Weights of a small mixture-of-experts language model, trained from scratch on English Wikipedia: a sigmoid router.
Below are experts of layer 5 (counted from 0) of a mixture-of-experts language model. Rows are named router (the router's row for the expert), gate (a neuron's input weights, with its number), up (a neuron's input weights, with its number), down (a neuron's output weights, with its number) and show model dimensions 288-319. Each number is 50 + 10 x the weight over its row's rms, rounded and kept within 0 to 99.
Before each expert's rows: "gets" lists some tokens that make up at least twice as much of what it gets as of all text. This comes from a sample of Wikipedia text that the model never trained on. Tokens count by the router's weight.

# expert 74
gets: " the", " a", " The", " an", "The", " his"
router:56 58 51 55 60 47 45 49 57 35 62 49 53 48 52 44 41 67 38 47 44 69 51 64 57 52 53 66 56 48 63 44
gate0:44 35 43 49 62 43 46 48 49 62 45 36 46 85 55 43 52 47 48 37 52 46 48 52 58 34 51 62 50 50 55 51
up0:37 49 46 50 58 53 54 53 42 58 57 60 46 54 50 62 43 55 42 47 48 27 66 48 44 50 55 55 54 55 40 39
down0:47 60 44 60 62 56 51 40 51 23 46 55 50 76 52 41 51 52 54 59 39 59 59 57 47 55 37 51 62 51 65 72
gate1:47 64 50 59 53 60 54 52 58 35 31 40 49 58 52 28 52 47 28 52 52 62 58 46 54 58 52 45 48 38 51 63
up1:44 61 55 62 54 60 37 58 61 49 39 31 48 44 75 44 55 53 49 58 62 43 67 57 61 32 73 61 42 54 50 49
down1:59 44 60 45 58 35 56 37 68 35 40 59 30 56 68 51 44 46 49 56 24 40 58 38 49 53 46 45 50 28 51 48
gate2:46 42 43 50 78 34 53 18 47 29 42 43 51 36 65 52 52 57 50 46 44 49 51 50 60 37 43 62 37 32 58 62
up2:42 58 49 37 72 52 65 41 45 33 62 45 70 49 43 60 40 49 46 47 52 51 55 38 51 46 49 55 42 35 40 59
down2:50 45 55 37 42 43 51 58 48 63 46 73 46 49 44 49 59 51 47 68 49 39 44 52 62 61 54 35 47 63 51 53
gate3:48 50 38 56 55 68 42 57 47 49 68 32 48 60 41 40 81 61 50 72 34 42 49 49 63 55 62 32 46 65 48 55
up3:45 55 18 48 61 40 41 52 33 49 54 50 49 48 52 49 50 79 44 54 34 38 44 62 55 53 49 41 53 51 48 61
down3:40 44 51 44 45 36 41 50 51 41 61 45 49 50 35 57 43 55 39 53 21 57 42 75 48 57 55 55 52 43 53 59
gate4:42 48 43 51 53 62 55 42 44 65 39 56 45 38 62 72 50 25 50 43 62 35 66 61 42 43 34 52 54 36 49 42
up4:41 60 49 48 28 53 50 53 65 47 50 48 41 57 55 49 59 73 50 37 59 71 49 35 63 49 70 76 35 63 39 52
down4:48 29 65 51 65 53 43 60 49 51 67 57 36 40 64 54 54 52 56 54 65 37 49 45 64 54 50 46 52 39 46 48
gate5:44 32 56 50 56 57 63 54 49 42 37 58 52 36 51 48 65 47 59 29 35 46 54 55 42 55 56 70 61 40 60 39
up5:58 64 39 42 62 64 38 54 49 41 39 45 51 50 54 61 57 26 50 50 48 51 35 34 41 49 43 31 25 55 61 51
down5:55 60 54 54 41 43 48 50 44 48 39 37 62 73 68 44 49 49 56 40 40 27 57 41 52 53 62 55 53 47 41 64
gate6:65 36 48 43 43 69 49 30 52 61 31 46 49 45 63 66 57 65 45 60 33 50 64 41 34 50 64 42 49 45 51 36
up6:48 43 27 40 58 41 59 16 43 48 48 50 50 22 50 41 43 62 55 44 52 52 50 36 50 72 52 49 26 49 49 53
down6:21 67 58 50 45 63 41 55 50 65 39 59 77 48 55 76 50 47 53 42 49 53 64 52 41 52 50 49 56 53 39 58
gate7:29 57 27 53 51 47 54 64 51 43 41 41 60 48 52 37 54 39 43 48 46 41 57 50 43 53 54 43 43 70 43 49
up7:53 39 57 54 54 56 58 51 49 37 32 41 52 43 56 41 52 51 44 46 54 45 54 43 28 40 62 53 34 50 42 40
down7:52 47 87 49 38 44 44 47 49 49 38 43 63 50 40 45 43 54 42 32 41 37 61 48 49 40 45 41 52 50 47 29

# expert 10
gets: " ", " |\n", "\n", " \"", ")\n", ".\n\n"
router:44 41 30 61 71 56 38 42 63 34 49 48 32 45 59 49 55 62 53 59 46 60 51 48 66 49 43 62 60 50 64 49
gate0:52 53 46 47 59 47 65 44 41 29 43 45 44 49 48 40 67 67 46 34 46 53 51 46 61 40 36 46 46 41 66 31
up0:52 51 53 42 63 47 39 52 47 45 68 55 48 50 53 52 32 40 53 50 53 54 53 43 37 49 42 52 61 51 47 34
down0:42 40 39 51 45 51 47 58 55 54 50 48 77 54 52 45 42 48 42 45 44 57 35 54 22 55 68 33 48 42 48 57
gate1:53 31 37 44 40 73 52 37 63 63 70 39 47 53 70 48 53 76 59 55 60 47 51 42 36 62 50 68 61 55 54 47
up1:51 38 39 58 67 29 48 57 38 65 51 65 60 49 48 47 53 49 64 38 51 61 63 25 58 64 48 57 49 53 46 56
down1:56 48 40 58 55 51 48 33 46 52 39 45 30 54 48 51 52 56 72 34 43 51 42 43 56 49 49 51 21 61 50 56
gate2:57 53 50 48 63 54 49 58 62 48 67 59 50 64 62 58 40 42 56 44 29 59 50 41 46 52 49 24 54 70 48 50
up2:66 51 65 46 49 45 63 54 42 35 61 49 54 65 55 45 62 65 44 49 58 45 50 59 45 51 37 65 54 44 23 63
down2:58 50 49 53 46 46 38 43 39 72 37 61 34 49 28 49 67 60 65 36 56 53 46 64 47 63 44 46 44 38 38 35
gate3:42 66 54 50 53 50 70 49 51 51 50 55 43 54 51 51 43 26 25 35 47 75 39 54 38 49 19 59 57 66 58 50
up3:49 40 45 49 42 35 65 47 51 50 52 48 48 39 46 58 46 65 57 64 66 64 50 52 54 65 50 43 53 45 51 50
down3:44 49 48 42 43 35 39 40 58 51 42 57 49 51 60 46 49 59 59 49 44 28 53 38 52 27 50 66 52 58 52 50
gate4:57 43 42 48 30 47 73 53 57 49 56 52 47 61 66 57 40 46 56 45 73 52 49 61 45 63 49 72 53 53 51 55
up4:61 76 51 57 50 24 54 32 27 49 43 60 54 70 26 48 40 35 46 64 39 43 48 63 55 67 58 57 44 26 58 50
down4:47 56 50 46 65 45 50 52 53 47 45 48 55 62 56 45 61 49 51 28 79 43 59 34 42 69 57 50 46 62 49 68
gate5:56 62 37 37 41 54 50 34 57 66 54 52 39 49 58 74 54 44 63 49 49 54 64 47 59 50 44 51 57 50 49 39
up5:36 75 61 42 41 43 46 34 48 50 35 30 49 49 61 38 50 38 58 47 53 59 51 56 54 46 57 52 50 31 40 52
down5:63 39 47 49 54 59 51 47 51 49 42 51 38 39 42 49 25 61 37 50 63 57 40 50 55 47 61 48 56 76 59 48
gate6:54 41 54 53 52 47 57 45 50 22 42 62 58 34 58 40 51 59 48 44 49 45 42 51 57 40 51 66 45 45 70 75
up6:56 52 50 68 45 50 62 48 35 47 27 50 57 38 67 79 62 48 46 49 52 40 33 28 50 44 54 56 49 48 70 41
down6:45 51 49 54 51 56 31 67 47 41 31 51 31 69 76 49 53 60 51 52 21 36 45 54 41 46 55 57 58 52 48 60
gate7:50 46 53 37 40 46 37 40 37 64 49 49 52 50 52 44 55 56 49 51 66 45 50 10 58 48 54 58 57 43 50 37
up7:60 32 38 47 63 64 40 52 38 52 60 44 47 53 66 42 54 56 55 28 51 41 54 40 72 32 36 30 33 55 55 29
down7:67 52 65 49 44 47 49 58 50 51 56 45 59 52 57 44 52 48 48 43 51 57 53 35 43 44 53 45 51 58 44 59

# expert 34
gets: " |", "-", " to", "|", ":", ";"
router:43 58 28 58 66 52 35 39 60 23 49 55 35 49 58 45 42 58 39 58 59 66 59 47 32 57 57 57 55 60 46 33
gate0:46 72 22 44 31 40 27 51 28 55 53 62 58 59 56 59 50 67 43 49 45 51 53 45 43 59 57 63 52 68 59 36
up0:55 64 54 47 58 50 49 65 35 50 48 52 77 51 47 62 59 41 63 55 42 50 46 50 39 53 30 59 51 38 38 52
down0:57 47 49 55 58 76 50 40 59 37 40 22 42 50 57 50 58 45 40 38 46 71 47 62 41 69 73 52 66 52 54 50
gate1:46 73 80 50 37 56 53 43 41 51 39 45 56 49 34 52 42 53 55 52 63 24 23 45 39 50 51 52 53 60 41 62
up1:65 42 67 37 49 48 58 56 34 63 42 40 66 54 51 28 30 30 62 57 37 54 53 51 43 51 21 25 55 55 59 64
down1:35 54 60 50 54 54 51 56 52 42 49 46 47 33 67 58 36 39 49 42 47 47 50 46 38 62 39 22 48 66 44 51
gate2:50 49 63 50 42 67 41 46 45 46 60 49 71 55 32 38 38 59 46 32 54 62 68 57 33 34 49 44 49 72 28 32
up2:41 53 65 51 18 71 37 34 54 55 51 54 54 44 42 62 63 70 54 43 33 69 35 44 43 49 54 54 46 46 41 66
down2:44 62 34 51 49 52 48 58 50 54 44 22 57 53 46 46 82 44 29 43 30 61 36 49 34 50 50 46 43 50 58 38
gate3:64 54 43 45 50 46 68 37 48 69 53 46 59 32 38 56 35 53 50 59 37 41 37 53 50 35 62 36 49 64 53 56
up3:47 51 39 57 38 48 38 28 34 45 44 42 54 41 55 56 44 76 45 23 51 18 65 73 45 45 57 61 58 63 41 49
down3:53 49 55 49 53 37 66 65 44 36 53 49 43 75 57 62 40 61 53 75 48 52 48 61 45 51 48 44 54 72 48 53
gate4:47 44 50 50 65 50 40 45 44 42 52 49 72 49 81 51 48 54 55 32 59 53 47 39 42 39 52 44 53 47 48 49
up4:50 44 52 62 42 50 50 57 75 37 55 45 46 50 47 33 47 49 41 61 52 61 49 56 38 62 45 56 55 51 59 47
down4:73 52 57 54 55 51 55 51 46 50 43 42 36 53 45 40 53 53 49 52 72 51 51 44 67 55 50 51 64 38 68 41
gate5:65 49 30 59 57 38 53 53 42 37 56 33 46 55 55 56 58 61 53 50 42 44 37 46 51 40 47 62 55 40 61 48
up5:60 27 60 47 43 68 54 42 52 71 48 51 53 34 49 61 49 29 50 68 46 52 52 35 48 64 55 48 50 41 57 80
down5:62 40 40 75 53 54 54 47 47 53 36 46 50 35 55 49 49 58 56 57 48 51 50 39 50 44 39 44 57 42 59 55
gate6:62 56 55 62 66 27 55 50 53 30 46 40 75 55 36 56 61 60 38 54 69 49 39 69 50 48 50 53 55 38 48 57
up6:40 62 43 67 56 36 50 57 51 42 44 49 55 39 54 70 37 30 45 58 63 65 41 63 47 54 56 52 50 41 58 53
down6:56 41 53 51 50 43 57 51 56 62 41 60 49 59 58 48 52 48 53 54 37 52 67 36 67 54 36 54 27 57 45 40
gate7:67 54 47 32 49 65 60 61 51 59 35 37 54 54 67 53 43 48 40 66 50 52 66 28 64 46 46 48 31 52 44 56
up7:49 51 63 41 46 52 49 49 59 62 59 61 56 55 49 52 68 60 73 57 66 53 55 44 53 50 51 64 36 62 58 27
down7:48 57 52 44 38 53 65 50 45 41 57 48 28 51 55 59 46 42 54 62 47 61 58 53 60 44 34 52 54 61 52 57

# expert 27
gets: " |", ";", " as", ":", "-", " for"
router:40 52 55 56 67 58 55 37 51 36 50 46 59 55 55 69 45 60 26 50 54 77 50 51 78 47 41 53 54 53 40 45
gate0:56 37 68 20 56 49 49 51 52 53 46 53 44 40 49 52 53 49 56 43 60 54 52 40 50 50 54 40 53 64 48 44
up0:54 54 53 34 37 29 58 41 53 46 26 53 56 41 42 53 51 62 38 59 52 50 46 30 54 52 88 58 75 61 30 49
down0:37 44 50 63 45 58 59 35 70 37 49 34 66 49 46 51 53 53 46 30 30 60 42 56 72 37 32 57 43 57 56 51
gate1:50 50 48 27 46 41 50 46 43 51 33 37 43 47 52 72 35 53 47 50 63 36 34 30 47 32 67 53 61 57 65 68
up1:49 43 25 45 43 40 48 54 40 52 50 46 39 61 52 61 54 56 56 65 50 30 36 64 48 38 66 56 33 68 60 48
down1:55 50 71 47 64 54 57 57 48 38 54 45 31 45 61 56 44 54 51 50 36 63 58 42 51 57 49 43 63 37 47 50
gate2:35 52 33 45 48 51 59 47 56 45 36 59 47 52 34 70 30 58 56 42 52 30 52 42 55 54 62 43 45 65 54 60
up2:41 38 59 52 51 44 65 49 46 54 49 42 51 55 52 39 50 63 44 58 36 51 46 67 47 56 42 42 58 20 49 32
down2:57 48 43 70 43 48 51 38 64 49 63 58 52 60 53 35 38 62 42 52 52 41 61 45 48 41 48 67 32 44 48 36
gate3:44 54 35 66 60 46 48 49 57 51 49 50 60 62 43 34 55 69 50 55 54 51 66 54 66 53 47 47 59 49 55 57
up3:40 53 38 36 35 51 69 47 57 49 38 51 28 50 48 59 57 58 51 46 58 52 52 51 37 47 53 46 51 33 46 62
down3:46 58 33 64 48 36 57 46 49 69 38 49 59 48 48 37 50 39 58 56 41 52 58 36 55 33 52 48 54 72 53 45
gate4:50 56 47 45 51 36 28 43 33 57 63 62 59 43 42 45 50 44 55 57 52 49 48 44 48 73 63 41 56 59 49 63
up4:67 49 59 54 57 45 46 41 59 59 51 65 54 50 32 64 53 50 59 45 56 53 68 58 51 54 49 44 58 51 48 43
down4:48 39 68 61 55 47 47 51 44 56 53 66 58 46 32 48 62 57 71 57 60 42 59 41 49 53 52 39 58 58 51 29
gate5:48 50 37 44 36 42 62 54 42 54 40 49 42 51 50 45 53 52 59 52 53 41 48 55 67 62 33 40 46 52 54 46
up5:55 62 53 57 39 36 59 63 63 35 50 57 50 64 44 52 52 38 35 66 43 49 31 50 50 36 30 40 50 52 48 67
down5:63 62 56 49 63 41 52 49 49 44 54 52 53 42 54 54 49 51 52 65 64 57 54 54 54 56 53 40 72 67 34 75
gate6:49 50 44 63 57 60 49 69 48 51 53 45 57 63 45 51 49 46 46 45 51 41 41 40 50 58 61 18 58 63 25 57
up6:47 54 48 63 50 48 57 49 30 50 48 40 50 53 34 41 37 63 50 64 33 61 57 49 46 57 74 38 49 39 62 66
down6:50 47 64 46 50 56 50 74 38 58 49 56 38 42 44 55 51 51 56 37 58 55 53 34 61 40 49 52 54 51 50 34
gate7:67 44 37 53 51 44 61 52 55 39 65 60 51 64 62 72 23 65 19 51 36 54 48 42 54 48 36 50 49 33 33 60
up7:56 52 53 27 50 54 42 58 47 62 34 62 54 60 67 58 49 44 68 33 53 48 64 51 54 42 71 47 48 48 50 56
down7:64 56 40 68 53 44 51 51 29 65 32 55 50 50 45 46 53 52 54 74 63 36 45 43 52 43 50 48 49 46 55 52

# expert 13
gets: " the", " |", " a", "'s", " The", " his"
router:62 69 49 53 65 51 54 35 49 43 62 57 60 45 71 51 30 78 47 36 49 48 49 44 48 56 62 66 63 63 55 42
gate0:51 34 50 38 73 36 51 26 49 64 53 56 49 49 54 43 49 49 50 45 37 59 47 48 54 52 49 53 49 53 62 65
up0:52 50 43 50 47 50 36 43 69 51 43 54 48 48 54 50 51 51 52 39 47 48 57 46 41 50 46 72 53 48 29 50
down0:51 56 30 46 45 30 70 45 52 53 55 53 51 47 55 45 49 46 68 56 54 54 48 54 44 40 34 75 39 53 49 50
gate1:47 58 55 31 43 50 65 58 37 62 39 33 31 51 48 36 51 65 45 43 51 23 47 74 48 36 38 66 56 37 47 50
up1:54 64 49 53 41 73 40 77 62 56 33 46 42 66 57 48 53 54 41 58 64 77 57 54 45 40 57 50 41 54 50 42
down1:47 47 60 48 58 50 43 48 37 53 52 48 46 56 49 51 65 42 53 67 53 49 66 54 55 49 48 66 50 28 30 55
gate2:47 61 51 46 50 73 50 58 72 68 38 50 49 57 51 32 46 65 42 58 44 44 54 75 50 51 56 67 59 50 26 47
up2:50 53 36 50 65 53 46 46 29 72 50 27 55 50 68 45 55 70 52 50 66 52 32 50 43 61 56 70 64 46 55 35
down2:65 50 44 47 53 49 48 56 50 46 68 45 35 40 52 12 50 63 47 53 46 44 36 51 60 65 43 50 50 44 49 53
gate3:53 25 59 42 37 62 55 41 50 72 58 26 48 50 53 53 49 52 46 46 32 33 66 48 32 52 62 53 78 61 50 54
up3:49 52 42 65 47 38 56 43 54 50 41 39 38 51 47 57 55 47 42 51 60 54 51 50 51 50 50 57 49 50 64 65
down3:53 48 46 41 46 63 51 30 44 52 68 55 49 29 67 48 51 48 41 64 31 47 51 69 56 66 52 43 62 53 62 44
gate4:49 42 48 46 62 45 41 38 59 58 54 46 61 55 64 46 37 31 47 40 44 32 48 55 41 57 53 50 50 54 52 44
up4:38 62 64 59 49 52 38 63 31 49 40 53 57 53 49 69 55 51 58 72 46 70 62 50 45 67 43 45 44 75 51 47
down4:42 55 52 66 62 58 31 51 43 62 45 48 70 61 40 41 48 57 50 47 36 63 57 55 40 55 72 42 43 52 50 48
gate5:52 46 48 66 64 42 40 51 52 40 51 51 52 60 59 48 53 53 50 49 65 64 37 52 56 41 50 48 45 41 50 44
up5:32 77 52 39 40 52 54 64 33 48 42 40 58 46 50 50 52 58 34 52 35 56 58 39 40 51 53 53 52 42 68 67
down5:40 55 52 42 59 51 44 50 52 20 48 37 52 58 49 48 45 48 34 48 46 62 49 46 36 27 51 50 45 50 65 56
gate6:84 42 44 57 44 40 65 45 53 58 67 38 46 50 54 51 49 49 42 51 51 61 56 55 30 55 59 63 42 63 53 46
up6:16 46 47 71 41 58 48 38 39 45 48 56 50 44 53 41 78 45 32 55 33 55 48 41 45 56 46 29 55 56 71 73
down6:50 46 57 49 58 53 42 47 50 61 54 57 48 64 54 63 77 44 49 41 48 52 54 52 53 40 34 50 51 60 36 52
gate7:64 67 51 42 48 51 55 50 60 46 44 40 39 48 51 48 59 56 44 49 36 43 45 43 47 56 66 23 35 30 45 39
up7:44 60 51 48 29 47 35 53 53 30 56 43 47 63 51 46 52 22 70 38 16 57 52 45 37 52 38 43 50 35 56 61
down7:48 49 75 36 49 58 42 64 45 55 50 45 46 59 47 71 55 36 44 58 52 68 49 48 50 51 68 55 38 52 54 42

# expert 36
gets: "1", "20", " ", "2", "0", "3"
router:47 46 49 55 45 43 43 54 75 35 66 44 53 54 47 58 60 54 59 47 60 59 58 65 60 55 53 60 64 63 64 52
gate0:49 51 35 57 58 53 54 50 50 47 69 50 24 34 52 60 57 55 54 46 57 45 58 75 55 41 58 51 56 46 69 48
up0:50 44 50 52 40 41 42 37 64 54 55 48 50 52 54 68 54 57 82 29 44 74 42 52 51 53 46 54 41 67 45 49
down0:31 58 38 52 46 58 49 70 57 84 60 43 52 51 44 53 19 68 54 46 52 55 62 50 56 49 31 55 38 49 65 36
gate1:32 68 46 45 48 45 62 51 66 47 65 58 40 47 50 48 53 52 68 54 45 43 64 52 56 45 56 54 22 41 51 42
up1:47 48 53 46 53 60 54 36 50 49 47 46 61 51 52 55 58 68 37 51 41 44 40 42 51 60 60 62 45 39 82 36
down1:74 44 58 54 50 33 47 41 64 46 35 53 59 40 33 65 75 51 54 58 54 46 56 50 50 35 47 43 63 64 44 62
gate2:47 30 39 57 56 52 55 46 56 31 47 42 50 68 47 57 44 49 65 34 47 62 53 46 54 48 45 64 47 52 57 46
up2:46 46 52 49 61 33 42 73 41 72 40 53 45 51 50 38 48 43 43 52 50 58 56 49 56 48 55 50 47 44 19 46
down2:50 61 58 50 42 40 32 39 53 46 55 58 58 46 53 41 27 54 52 50 41 48 46 56 54 46 41 55 60 40 32 52
gate3:64 38 51 32 38 66 51 57 45 43 35 52 68 44 51 33 51 50 46 30 43 51 48 47 62 50 54 35 59 41 20 70
up3:63 44 34 33 35 48 56 64 44 52 46 38 51 57 61 56 45 42 69 47 52 50 58 39 55 52 61 57 45 56 47 33
down3:41 56 37 70 68 45 48 49 46 57 59 66 44 47 49 61 67 49 52 68 44 46 49 58 51 38 50 45 50 53 53 46
gate4:37 65 39 39 54 50 50 41 57 58 44 38 70 49 62 56 38 53 50 51 36 55 37 43 48 49 42 46 65 51 53 43
up4:50 62 52 29 43 46 55 50 55 45 61 68 56 58 39 40 54 35 39 58 49 46 53 51 52 60 44 52 38 29 49 50
down4:33 49 44 38 54 43 29 50 61 63 43 45 80 58 49 50 48 48 35 39 48 61 38 54 35 44 70 54 53 54 51 44
gate5:35 47 34 59 37 44 52 44 41 52 49 38 57 47 34 60 50 28 43 45 56 61 56 59 51 49 34 33 57 52 52 35
up5:62 45 50 59 69 46 26 48 45 53 61 53 53 64 42 49 37 39 53 48 58 48 74 40 69 50 50 63 55 53 63 50
down5:39 50 50 39 49 42 56 58 47 51 70 46 70 38 35 32 34 47 57 35 58 67 50 74 55 35 68 37 30 31 57 46
gate6:50 40 55 67 49 53 35 44 50 39 57 50 31 50 48 56 46 48 29 45 76 51 65 51 59 33 44 51 48 65 30 40
up6:53 46 52 45 41 48 37 61 63 54 72 41 46 53 30 32 57 55 58 62 57 49 57 53 67 58 54 51 44 52 48 52
down6:61 37 47 28 64 44 54 48 38 46 49 63 61 47 36 50 02 50 42 55 51 57 48 47 43 35 50 50 51 35 55 49
gate7:44 56 62 56 52 59 41 50 46 47 65 37 49 50 53 66 49 49 49 48 43 43 51 42 49 53 46 50 56 52 54 53
up7:43 77 43 41 39 41 37 52 41 53 43 64 39 63 53 41 51 50 39 45 63 48 43 51 50 58 54 41 50 47 39 44
down7:54 54 45 41 50 60 42 50 61 51 42 43 57 42 56 49 36 71 73 52 36 66 48 58 69 50 51 70 56 39 51 58

# expert 40
gets: "0", "5", "3", "6", "00", "7"
router:52 49 59 62 51 37 37 41 68 50 67 43 33 36 49 36 59 65 55 48 64 55 45 78 63 52 48 55 59 51 45 36
gate0:33 51 58 26 39 46 45 68 81 56 47 56 45 62 38 50 54 50 35 47 44 68 44 54 48 49 35 38 45 35 57 37
up0:33 51 60 32 54 55 58 56 64 46 66 40 49 47 56 46 58 44 41 55 44 56 57 59 50 42 57 55 45 39 45 49
down0:48 52 65 59 76 60 74 48 57 51 52 31 39 43 21 41 48 43 50 48 49 55 66 55 45 35 42 41 42 47 51 45
gate1:40 53 51 74 57 53 56 42 62 36 53 73 41 49 65 49 61 61 53 52 47 59 52 54 33 44 48 51 58 39 41 47
up1:58 41 54 49 42 50 50 55 44 60 49 46 44 36 50 47 59 59 31 52 50 48 50 49 63 51 51 50 52 42 61 43
down1:48 55 42 26 45 56 49 39 45 52 62 49 52 56 59 43 32 54 62 37 47 47 38 46 46 49 67 38 49 59 45 49
gate2:55 38 60 43 43 74 45 51 57 48 55 42 46 54 58 37 46 49 50 51 40 49 69 57 46 29 45 55 72 39 51 48
up2:53 58 60 49 38 60 65 53 58 36 50 37 44 72 33 59 54 55 49 64 54 31 54 65 46 40 52 45 64 52 56 44
down2:39 45 55 38 50 53 38 39 44 53 31 41 41 36 40 27 52 61 81 46 36 56 41 51 65 46 61 55 53 40 52 65
gate3:46 58 48 25 41 50 47 55 50 50 77 51 50 37 62 39 61 44 48 62 65 69 58 52 55 44 77 41 59 54 55 70
up3:52 58 40 29 51 52 52 46 64 51 59 63 48 36 48 45 54 58 66 50 82 46 44 44 56 48 55 69 67 61 57 70
down3:29 40 47 56 42 27 40 40 42 52 49 63 54 60 28 46 52 36 74 54 58 51 49 48 66 40 51 62 48 46 40 61
gate4:67 50 46 43 41 48 62 29 57 42 49 45 34 39 44 53 60 52 50 60 46 64 35 53 45 39 54 28 51 56 55 50
up4:49 43 49 48 52 48 47 51 50 52 48 70 58 50 61 51 50 48 54 50 52 46 58 43 57 45 47 46 63 40 35 32
down4:49 54 47 72 54 35 42 54 65 49 62 55 46 53 53 42 26 62 45 54 58 54 49 48 56 47 44 66 40 48 55 49
gate5:48 53 49 55 64 55 69 43 45 54 73 56 50 61 46 61 50 70 56 53 49 44 35 53 44 69 53 50 49 48 59 39
up5:44 50 45 50 45 52 49 37 35 74 35 47 62 69 47 50 57 50 38 26 67 63 59 37 54 59 49 52 46 51 58 51
down5:62 37 68 48 45 29 51 59 51 64 40 55 48 31 48 51 38 62 59 56 50 51 67 56 26 39 30 29 49 50 30 51
gate6:46 45 64 49 46 20 41 47 52 51 45 47 38 46 52 51 57 43 51 50 42 50 41 60 55 48 53 47 70 30 58 52
up6:41 59 28 53 62 58 47 54 47 46 35 57 59 51 37 55 45 42 58 49 44 58 48 48 55 53 51 45 43 42 64 45
down6:46 35 60 82 77 34 58 52 52 74 51 41 63 55 49 41 26 61 40 46 51 39 65 46 48 48 22 61 49 56 51 39
gate7:47 71 49 60 33 28 54 53 40 64 44 64 50 47 61 54 51 46 47 75 51 43 31 41 41 50 58 30 43 67 51 47
up7:52 64 44 68 35 31 45 42 47 53 56 61 49 49 54 39 38 62 50 58 61 62 49 68 43 61 61 46 27 39 51 37
down7:63 49 32 37 41 63 58 43 62 32 44 51 52 48 49 49 33 47 55 51 53 57 55 72 45 55 71 36 58 54 57 58

# expert 72
gets: "20", "19", "18", "1", "0", "3"
router:69 61 56 67 43 44 40 44 61 49 65 53 33 50 53 42 65 47 39 49 71 61 71 68 54 46 66 62 56 57 60 47
gate0:47 54 56 58 52 51 33 56 50 50 52 50 61 36 57 56 53 50 38 37 47 35 32 32 50 49 54 50 49 36 53 43
up0:63 45 46 55 59 44 46 56 57 62 58 61 56 64 61 62 54 60 74 39 65 39 48 28 75 63 54 64 67 57 59 55
down0:25 51 47 38 67 52 47 67 32 42 44 51 54 62 37 55 49 66 49 40 39 60 49 51 48 39 58 54 50 30 52 50
gate1:36 38 47 50 52 45 35 45 43 43 51 53 62 51 55 48 50 30 39 44 53 43 55 60 24 51 41 48 55 37 61 47
up1:53 48 62 68 40 51 20 57 51 75 46 57 53 52 53 49 50 73 51 59 52 52 54 55 54 52 54 51 44 52 62 48
down1:61 31 50 50 43 40 64 45 58 81 43 49 66 50 40 37 57 50 44 37 45 59 44 55 33 71 47 51 60 51 50 44
gate2:44 44 50 49 53 47 50 39 51 49 37 46 55 29 69 58 42 50 54 39 74 49 37 45 38 34 52 72 52 54 50 54
up2:26 72 41 69 46 44 49 57 31 51 36 50 48 42 67 57 41 60 50 50 44 67 43 54 50 42 49 66 56 32 56 64
down2:48 55 52 48 67 67 50 65 21 56 45 62 47 40 42 57 17 36 51 44 47 55 46 45 50 35 70 17 49 51 55 50
gate3:54 36 52 61 45 62 44 58 55 32 51 63 38 50 51 44 54 39 64 53 55 50 54 67 50 53 45 50 45 60 55 55
up3:46 45 50 47 52 44 42 52 38 52 54 39 58 51 57 57 52 47 56 47 63 44 49 59 47 54 49 47 42 44 26 46
down3:56 43 61 47 72 61 61 45 49 63 42 51 34 61 45 36 52 60 58 47 69 44 45 64 57 50 30 42 45 65 39 57
gate4:58 51 51 64 58 59 64 64 45 33 59 62 51 58 40 36 49 42 48 50 34 74 41 44 54 22 48 51 54 51 60 56
up4:54 41 66 50 52 52 40 73 68 43 69 60 27 43 55 59 50 50 42 43 30 67 52 59 50 25 52 60 51 55 57 42
down4:48 50 49 51 52 70 58 60 45 67 38 56 71 51 53 55 52 47 34 40 52 49 51 48 39 40 45 32 51 44 46 52
gate5:50 46 41 29 44 54 45 41 48 28 56 69 56 47 33 43 51 57 53 47 53 50 49 51 49 51 41 37 46 41 59 46
up5:53 49 45 58 63 38 52 39 48 59 65 53 62 47 47 62 49 44 52 59 70 54 34 30 20 62 56 46 45 44 56 51
down5:51 48 46 64 51 41 34 57 48 69 56 56 49 60 79 55 39 65 50 56 34 55 60 57 48 58 46 50 61 45 58 51
gate6:31 43 49 50 52 26 52 49 63 73 55 51 59 33 71 64 48 47 50 51 56 39 37 46 44 46 43 46 64 63 70 48
up6:50 70 54 36 50 53 48 36 42 47 41 62 51 65 37 35 58 47 41 38 44 64 39 44 45 36 52 51 49 36 58 53
down6:49 57 47 64 74 52 41 34 58 51 50 53 47 57 46 66 40 52 46 58 56 40 20 55 55 64 51 49 58 50 38 36
gate7:50 64 61 72 48 69 43 48 47 70 36 53 42 48 47 49 49 52 51 64 59 40 53 42 52 47 44 68 52 39 49 49
up7:34 57 49 39 52 48 57 70 61 52 50 44 56 43 36 56 55 67 41 36 56 50 47 42 61 77 36 62 51 55 53 58
down7:68 49 53 54 43 45 43 60 69 58 50 56 28 36 40 33 53 49 47 41 51 49 30 48 59 50 67 49 63 73 61 71